Below are experts of layer 7 (counted from 0) of a mixture-of-experts language model. Rows are named router (the router's row for the expert) and show model dimensions 0-79. Each number is 128 + 32 x the weight over its row's rms, rounded and kept within 0 to 255. Numbers have three digits each.
Before each expert's rows: "comes after" lists some tokens at least twice as common just before its tokens as in all text; "mostly gets" lists some tokens that are sent to it at least half of the time. This comes from a sample of Wikipedia text that the model never trained on. Tokens count by the router's weight.

# expert 33
comes after: ".\n\n", "\n", "|", " |\n", " Party", ")"
mostly gets: " Succeeded", "Scientific", " Died", " Total", " Turnout", " Elevation"
router:136150095091110127128162141084095092062108162094155125086142173126126104115144148055131151158097127185103100103141085107165104116101128058145123133170124085145146199111090068164115075106132049140044130145168137118113164134162140145134113159

# expert 124
comes after: " ", " (", " $", "10", " £", " number"
mostly gets: " three", " four", " five", " six", " two", " seven"
router:141193162151129110211181138166141178159128139168089132138085125150137179172143134150136177169111096197074133079171151116103131131091087143131128148147095107083098174114087061135165113124118118127147127136117172148114128127151108118159173141

# expert 112
comes after: ",", " he", " that", " which", " it", "."
mostly gets: " would", " they", " he", " who", " could", " They"
router:130127085128133109175068098096053188154146087100127147150096143166135088166166106132082117129202179211090125142152127141121148091123166077080116178106139127148111148167157110137057131111202093100129130166108111154082146190147088185100110139

# expert 3
comes after: "-", "20", "19", "\n\n", " •", "Personal"
mostly gets: "Personal", " footballer", " politician", " Website", " Candidate", " Genre"
router:147084086176137131143101076140139163047103186087076071140092107128111140112143103119083163087140100134143190149090119139080158112133135110158145112128083104128105146108136108155085109167074110168124154169119156132160114114166120154113066085

# expert 41
comes after: "==", "===", "\n\n", "See", ".\n\n", "Early"
mostly gets: "See", "History", " Animalia", "Career", " classification", "Background"
router:162141077095116058133087108141145166063091226147087077109175097083113107157103160145133201137097150138139163129139132086131143138138081181110131095080093142063065162126096099092099111125117101163094216124166129152137127120111134067179142132

# expert 92
comes after: " with", " of", " in", " for", " and", " on"
mostly gets: " his", " their", " its", " her", " these", " These"
router:158146165106085119168189151078141117152116136089168111078123175159133156121145099146142170144118099115098144108170137128167139114102086087194154124105099135108074151142111091103160131215126175152190122059116127169173167090177124142147131153

# expert 82
comes after: "0", ")", "1", "2", " —;", " —"
mostly gets: " —;", " –;", "\":", "%;", " |", ";"
router:145110130066042150121207058135098122155152122095123117179117131200133094079173138080097066112231148115160119165108080138123092125133170101122096081081154124148086092117124186127120126181190106099146126075158155124110163121106138138140170147

# expert 67
comes after: ".\n\n", " |\n", "\n\n", " |\n\n", ".", " published"
mostly gets: " has", " had", " have", " According", "In", " contains"
router:082105029150082134112139137155062126173081113115080100084160121149177127118121096108141104149127094129090168142136140164158120145125130141123171137149069204129096124166083132093114172219126082167120078177091139162169161136101144180129165125

# expert 25
comes after: " |", "20", ";", " —;", " for", " with"
mostly gets: "″W", "″E", " Animalia", " Arthropoda", " Upl", " Spacewatch"
router:143142117134124165142100134127102077172166133113126104137109142133126140133132186126201224125115166108099163117106134108182185102080117089110177162126096094147140163103148145144088160100110088069136145076121101127132171142177145078204148149

# expert 95
comes after: "19", "20", "18", "–", "17", "16"
mostly gets: "\"", ")\"", "”", "]", "]}", "!\""
router:145166117147145149190121145160110177137187180168145089149112142112120109122151076189120131122155133134157160136110144129086125138112165122056072153154066108115129134162128183097102118187141176163086126132199154125130128140112087127117112101

# expert 22
comes after: " |", ";", " Green", " (", " —", "1"
mostly gets: " tick", " Upl", " JPL", ".g", " MPC", " step"
router:179144079117181111115113160094114124123123195097115130155105144077124078145169151104180168101115162183177114151057131106158152094120131088093127165098120116154150079065092160117110141111137099143084119111102124101137115084102177126154123143

# expert 11
comes after: " the", " a", " The", " with", " /", " an"
mostly gets: " Poly", " rate", " poly", " total", " $\\", " micro"
router:162121153107199116109161128142185088141110141104097080098129172069089160144104132185132153134130166145128128099143104115115121154100170079208203135117129157145148114130174084112161175160196155118113116145047142148137125090159130118133092134

# expert 19
comes after: ".", ",", " was", " he", " and", " which"
mostly gets: " he", " began", " never", " eventually", " originally", " they"
router:175093102124126125196081151140093110135082172076141167146170118140150109166191132078174189117135142225125069110149150149147168099090166112059120160134161143128077168125093133147083115117099110131161132149062101115117128188124155132175156139

# expert 48
comes after: " ", "°", ":", "–", " $", "\n"
mostly gets: " critics", " FW", " him", " Nominated", " MF", " Lt"
router:065153148087148123159155087165113173064101153083060136139097079066151157171159095134152151175125153143093096093111129108155100151061125096136143120086099034080090133171138127153120095107172059123143164089101112136115142104149085120157112139

# expert 87
comes after: " ", ".", ",", "–", "′", "00"
mostly gets: "33", " GF", "34", "38", "37", "32"
router:128144103102155133173173058158142162107117136162117083171100095114155094134156120146108141140116122103110124063119106151126119123086041151142103092128126082130106149134086121164173151114129064079143140106161119084140191134109099164136140111

# expert 66
comes after: " was", " is", " were", " be", " been", " also"
mostly gets: " served", " born", " used", " held", " released", " moved"
router:154117139143076154147105130126046146092083092086136150153145167135126124086200117109164116152100158120152128118076091133066190107097105096090141098124118083143089121115117141068051150164122111123130167092124129093150127108141127099152093080

# expert 73
comes after: ".", ",", " that", " \"", " where", " when"
mostly gets: " there", " it", " they", " There", " we", " you"
router:145126138111163126158130148100152133101192154117104134162093118144106129161134164169179146154087156198143101138132122111147114123123142172084102116093120151142178151159101120110146150137113103065100197132089156107162100189145152131127113155

# expert 60
comes after: " ", "–", " |", "|", "\n", " known"
mostly gets: " MF", " DF", "/a", " FW", " renamed", " titled"
router:174127134147161112133120142131109152124154169135135107124085074075175121181180112156143138132105126132093085184147177115111172097090078093101105170074109093133118175158187121112102115057152141170078056159152079084182058149158093120179094142

# expert 46
comes after: ".", "0", "–", "2", "5", "00"
mostly gets: " km", "%", " kg", " mi", " lb", " sq"
router:144115110118123131123081075101164133038126174130151064119135178107089121124167114204124105122098100150142173185077178123068141182108191099113108150108150111149113157107130192107118116173099110121137149135145124138166169132144139136082131166

# expert 70
comes after: " the", " |", ",", " \"", ":", "-"
mostly gets: " Em", " Ern", " Tim", " Ron", " Var", " Pers"
router:084120161119164067165075123137171144085074061139139156119188108162208138128077050109116098198121083061161080135153146136111119159135111178158125108117168153115135067158131116146134111116140124123136122122090143148111127135154120154124122118

# expert 86
comes after: " |\n", "|", ".", ".\n\n", "0", " career"
mostly gets: " When", "*\n", "'\n", "Career", " |\n", " =\n\n"
router:126169080168087086129129113098043142063124147138158121099123152104101103102189140176092145110145121163126143168116216118186077083162122189120100137108117098166083189126170145136097105107153123147130153125107088158100150174093162133114128092

# expert 85
comes after: " the", " a", " is", "'s", " The", " his"
mostly gets: " more", " most", " some", " same", " many", " main"
router:143075173106138175135172104097157078149103152109114163113142169168154085129146084101176152162123060145163159115192113159131181124063115118149112095053155101156086122049055144165148140104089131148155134165106104134138077135141166133132160161

# expert 5
comes after: ",", " United", " the", " in", " New", " of"
mostly gets: " York", " China", " California", " Texas", " Germany", " States"
router:070170125219106160165166151181157164139135170120157056131161110086130059091103151144210169104110123148167115067106141159114115097051128165113156069153125157161147084133150154134149141135150182073093120119096131129135169104098110119132144136

# expert 110
comes after: " of", " in", ".", " to", " on", " for"
mostly gets: " The", "The", " the", " Its", " its", " Their"
router:178134209118130137065207147108170098187152137100080113154172111129112089098118087162183086158168144105101138117091176133204139148126136142121120150155199172132170144126113086078063117168128148121168146101111143126158175128136146176177122154

# expert 84
comes after: " the", " of", "20", " in", "–", " during"
mostly gets: " Second", " previous", " newly", " sevent", " fifth", " Great"
router:158098184134112138090172126099137138160139180083128138070139151150106138080107096154132189150118059174100186153150137115160122111083140152130140157109193122126128139143101087134179131087092136133142128121137117139156173083177074134144160121

# expert 78
comes after: " |\n", "|", "20", " |\n\n", "\n", ";"
mostly gets: " ±%", " Turnout", "|---|---|---|---", " Pts", "|---|---|---|---|---|---|---|\n", " GD"
router:141125110108085146122138076124033062137160131135132116113117146169101125134103046150114178192084134120163120139106165102104133106160147105134172092095124097120154148195173136146166099115166086178110180134125164164152202093193107096144133105

# expert 105
comes after: "==", ".\n\n", "===", " (", " in", "–"
mostly gets: "Personal", " refer", "See", "Early", "Career", "Col"
router:168106082140093148131137180122129125139109166121066102072137128102116146131106116099111168132099094155117144124117071119179148110113101224106137166113090161061092132107100123117080055134101119164122135103156119173130102123171138102108165100

# expert 36
comes after: " |", " the", ",", "|", " of", ":"
mostly gets: " Mark", " COVID", " Charles", " Pet", " Mike", " Alex"
router:102144147150114151103074190154200087118093147138116159085129149102125132059139106099124142138158095149126097108143110087141126144113094165111149113152128128159201057170110160118184079174114128063132099082117167104101090130136130086135197049

# expert 32
comes after: "-", "|", " |", " •", " Sub", " Total"
mostly gets: " Species", " MPC", " Label", " Phylum", " Genus", " Binomial"
router:127101097152119097136100109136138087095133122147124104123150151167105149172139119117154150153106106163167231109124125090082158129135170097159187155158148082115158167161156123142129138147140092131098139151115135090121097123105172121105069136

# expert 21
comes after: " |", "|", " information", ":", " classification", " details"
mostly gets: ")\n", ";\n", ");\n", "\n", ":\n", " ====\n"
router:150151132145164081168146190129085169137097087117090050130125123110088156152160198069149164174110091152035094134098125116182079159115071135122052177073077144096119117151122128162145150110124173144148111118081143098113131142144093128126142093

# expert 10
comes after: " |", " from", " /", " on", " at", ";"
mostly gets: "″W", " among", " From", "″E", " since", " Since"
router:118134131155153174127142182087110067192193118118151047143169139089062090100156092160133140096084159133092079121088148092133135108070172116153131106113112125179182166108095103136196091134130083182031122087157132087159136094172165122133170110

# expert 100
comes after: "\n", " |\n", ")\n", ".\n", ")", "0"
mostly gets: " •", "-", "|", ".;"
router:099067081149077129076201048098049128137175149118094142136079129179100132116117144092146141136094127103190102126145152138180084114156130107165109140146144109150154147161140108076129154148159089092160163096108105082157138087136167155150097125

# expert 81
comes after: " to", " he", " also", " and", " who", " He"
mostly gets: " moved", " took", " making", " wrote", " worked", " gave"
router:157110129129107129186100114148056148107067080142152196147122157133181117113135093167138060106167163107127071114090106132059148127170110133083154120153091103085082114108118075085045160170158144135143088133178165080130123125140141105156128132

# expert 93
comes after: " |", " ", ";", "0", "1", "|"
mostly gets: " −", " .", " $", " £"
router:129147173129124127110161130075082167133134141077119101152090135125115188130188166130205157076105131155109157083142055180064099164140075116150107127117133114125128100092171061125097157146137105146113096110116109065096109125116161109148132127

# expert 126
comes after: "|", " |", " |\n", " life", " career", "History"
mostly gets: ".\"\n\n", "\".", "\".\n\n", " etc", "Note", ").\n\n"
router:089155090133120098123118152140103223132113103102180128190164155129104141160120152091140164111064106148129107180090147128140089188122208115138106166088091082144178149103105180141054119121138158111128139150142127178112150157139119139160135074

# expert 115
comes after: " ", " (", ".", "′", "\n", " −"
mostly gets: " e", " E", "α", "о", "а", " Clade"
router:124167125178147165194157093147151155106184080127066090078095192126161121178146144114153143142115084117133086071164179163101106114130127131093153108137081093129144153139105157149165173120107119153145170195142171169131120183172098117097140133

# expert 119
comes after: " ", " (", " in", ",", "In", " In"
mostly gets: "19", "20", "18", "enth", " IV", " III"
router:092113137179143132202153174183127205129143124110125126081072120138116181147114139201159184090121139100114166088140084135088105160116171170105046099161111191143064179083098134122140143088131195098120157086101146129105084107088115164087166145

# expert 62
comes after: " of", " in", " at", " to", ".", " for"
mostly gets: " The", "The", " the", " @", "the", "from"
router:151128180135081141085196168094151085142149193119108129158142045087100122099121097179174138142140187132090147102081187125174118140100161150163173165128175122174168142095081102135113150139131110168147106132125144104166160132123166159164184125

# expert 35
comes after: "\n", "-", " ", ")\n", " (", ";\n"
mostly gets: " Phylum", " Binomial", " Clade", " Spouse", " Genus", "See"
router:129141100175127109140114137138093142138109105076066054063137162117133127122129087127127139158107077155113168094137181157151119166157108122185140146114148081116090151172148083091084087118052086163171141125166107091123102129090085148126113162

# expert 71
comes after: ".", ".\n\n", "==\n", ",", "\n\n", " ==\n"
mostly gets: " However", " According", " Although", " Despite", "itionally", " Many"
router:109128112139150110138158106122172072077048113165129132074137115100141154148190147169177132178100112124124055170160136198114130166119088155124164148082145151099130129059126089050158128094114091163149138085145113169146109117073159148132138190

# expert 113
comes after: " |", " on", " in", "1", "19", " August"
mostly gets: " January", " September", " October", " December", " August", " July"
router:144146115120144106130155193100170091173180154169091079156057085128113076164128121094130137130063090122167142109053084115149111134081131150113111126130126155159104162119173207137129153128145088088090175140114104075113065095128173091172158187

# expert 52
comes after: "\n", " =\n\n", " \"", "-", "==", "\n\n"
mostly gets: "Ge", "Al", "-e", "-A", "We", " adj"
router:073149077161155069121154136150129120146174172045075103132115137099153097080158121135128179150135105124173095207161154098108101071108149119091120155103135095159111140167074100086101153075097122146136170086138079123107139109186141082143128156

# expert 120
comes after: ",", " well", "s", ")", "),", "\""
mostly gets: " and", " but", " while", " However", "ically", " often"
router:167156119147110158138089169081095088135111119100163135055134141127152145132169123155068106080192150138148081173127174187114124093113151130134173165081143154128154127122109095124086109074127138121109132149124174108033106194114091128152128092

# expert 65
comes after: " in", " the", " In", "In", "born", " from"
mostly gets: " (\"", "(", "Note", " [", " $", " ("
router:059128172187146146172170175086105155197184110074151168164140152107108179126168115171141084149119084075146157129110099154122122183153151091148089178173077182111154158122100143077157170125121172097059134123093099168083064136161078081111114127

# expert 109
comes after: " of", " in", " for", " a", " and", " to"
mostly gets: " professional", " military", " modern", " traditional", " local", " independent"
router:141099166170137169162170093188162136081088173076193085118152093153170120139151133138159113153106126094099225129110126099095162078101073153160163131149114111118115095080122206108106104182096193159122142119165168102139098180092163134163165133

# expert 17
comes after: ",", "20", " well", ")", "0", " and"
mostly gets: " but", " eventually", " then", " thus", " shortly", " including"
router:179132148132108193180103117086058084102158099130133138079118126164107074112156097111074086095208103142116105156110181146145120129092163187103135129072083168156137103120110176133174074127117123106074105166132165083097098182091083138169142155

# expert 15
comes after: "\n", " ", "\n\n", "==\n", " |\n", "-"
mostly gets: "=", " Mr", " stat", " inaug", " Fort", " resc"
router:154145154104088135109142147092144157162150138107155150109093125102142152146115117097126208158155156096151097106119123139172123124156119139142145097166109095123126175145107193050142087090142090148123125073121128101175074139184197152119130130

# expert 68
comes after: " |", " (", " \"", "-", ";", "|"
mostly gets: " sh", " l", " br", " tr", " s", " r"
router:145163149062152093139089141104146118127131104135095178138150107141178121123113079148163148172093114105164107150132206109144120147134137113127111131128164142107147136150120122168102041125137173161138098195113135157079140126110171184111171059

# expert 75
comes after: "|", " |", " |\n", " on", ")", "2"
mostly gets: " ISBN", " some", " PS", "@"
router:161139087082122109157143196115096142202155168085071105177080142143128143137137198099209120079094126126082138110083077097101099146137119132092157112167106093108148106087119130143139172122146108096064176114134095094098125119116152047103122145

# expert 97
comes after: "20", "19", "18", "17", "16", "15"
mostly gets: " century", "-century", "07", "08", "09", "05"
router:158131125161135142189176131121134054164161135175137097107101125143132091151136107185220203122126154119176116118100126087103106100145078121110120138111061116130095135113152147171167093123098134146131154086193119088141102144084103086101115112

# expert 58
comes after: " the", " of", " and", ":", " The", "a"
mostly gets: " K", " F", " T", " G", " Sch", " B"
router:085174168106166117103135159175178135123104119104131173174134100121142141096102119160132064155117045097143095086136118154135145138139155129100080079145187138112099072120143124113157087107136172121110147160097106113102183175087165150101140105

# expert 107
comes after: " the", " was", " a", " is", " as", " first"
mostly gets: " Best", " final", " Award", " first", " Nominated", " elected"
router:160090211155100177127154151170154128145139102129114155122086216105101079174155178107118188136148082153095120125081098092093135113061205093115090146099116050161084082091088124104109148133127067119093126121131076163118125108147100126107118124

# expert 121
comes after: " (", "\"", "°N", ";", "″N", "/"
mostly gets: "°N", " (#", " (\"", " Mc", " (", "″N"
router:133120096092137173079135184112096120190166099079085165139158201087160135112181115143143101114117150071173190130053175155131153123103183100130125089108104148173142138119130155186155142149093106082131109123098144146096147140169104151104139128

# expert 1
comes after: " was", " as", " is", ")", " became", " He"
mostly gets: " married", " daughter", " founder", " born", " brother", " ·"
router:177136086106146220083097138115117174141170101096107136091089170104114091162169106103131119102155145111106130163128127121143087127108104146131104193104167106145173128086133117106083112050199094089142167106111079142142155128157098134154122113

# expert 88
comes after: " \"", " a", " the", "==", " (", " and"
mostly gets: " acc", " f", " fl", " cons", " inc", " ret"
router:097114120054170119150108191158164117130108103048128189164196095113154192131095114121134140179135082112138098168169129142114103171178129127093084110118133149102094108159136133104078086123137151160129122162095159142157136109125124145146108155

# expert 49
comes after: " ", " (", "–", "1", "0", "6"
mostly gets: "°", " Votes", " metres", " sem", " Phylum", " medal"
router:161147165083134116178092199130147162073107180104132137088133154111103156156149188135092173117073154144118161097099188083117106152123158130170136131134136148156121175084088115084112115072154094153087106167119104177182113080098077083144132149

# expert 6
comes after: " the", " a", " The", " on", " more", " for"
mostly gets: " rest", " right", " part", " much", " addition", " end"
router:143107129094144119148134153069150054114126129119169098103131168114103192169079104087174134179070141185138109139101121128076076176119102178137072114121125130108183113127081108084151134185152141139080113085078172146129124114125145127112131215

# expert 57
comes after: " the", " The", " a", "'s", "The", " his"
mostly gets: " game", " version", " book", " village", " site", " program"
router:079107171100120130190147063176121162063105191093144117119181096122124131111103159141108112134180100163139203150114091133116144176113120112153148166151142190134115146108156133083119124146143150134108156206118170145156090142108111142137048123

# expert 26
comes after: " |\n", "\n", ")\n", ".\n", ")", "\""
mostly gets: " GER", " ENG", " GBR", " JPN", " RUS", " NED"
router:080131100127142167087187105067110148130167207078110171175063102173158086121143165089152104100167105098085090137179166106156086119151132121157110142110155107126122170101136113163078091105164109167136162145133138089177151236182121070168092092

# expert 4
comes after: " ", "\n", ":", "us", "aur", "ae"
mostly gets: "idae", "ensis", " Clade", "ecta", "atus", "optera"
router:142098097134091150168062111110100150160143083124115055150065150168115087173138192156105147109098100122143164145132114139159118181142132056171163082098074094134116131175114142166187194069094122147125156135110131149137187159155137076114110085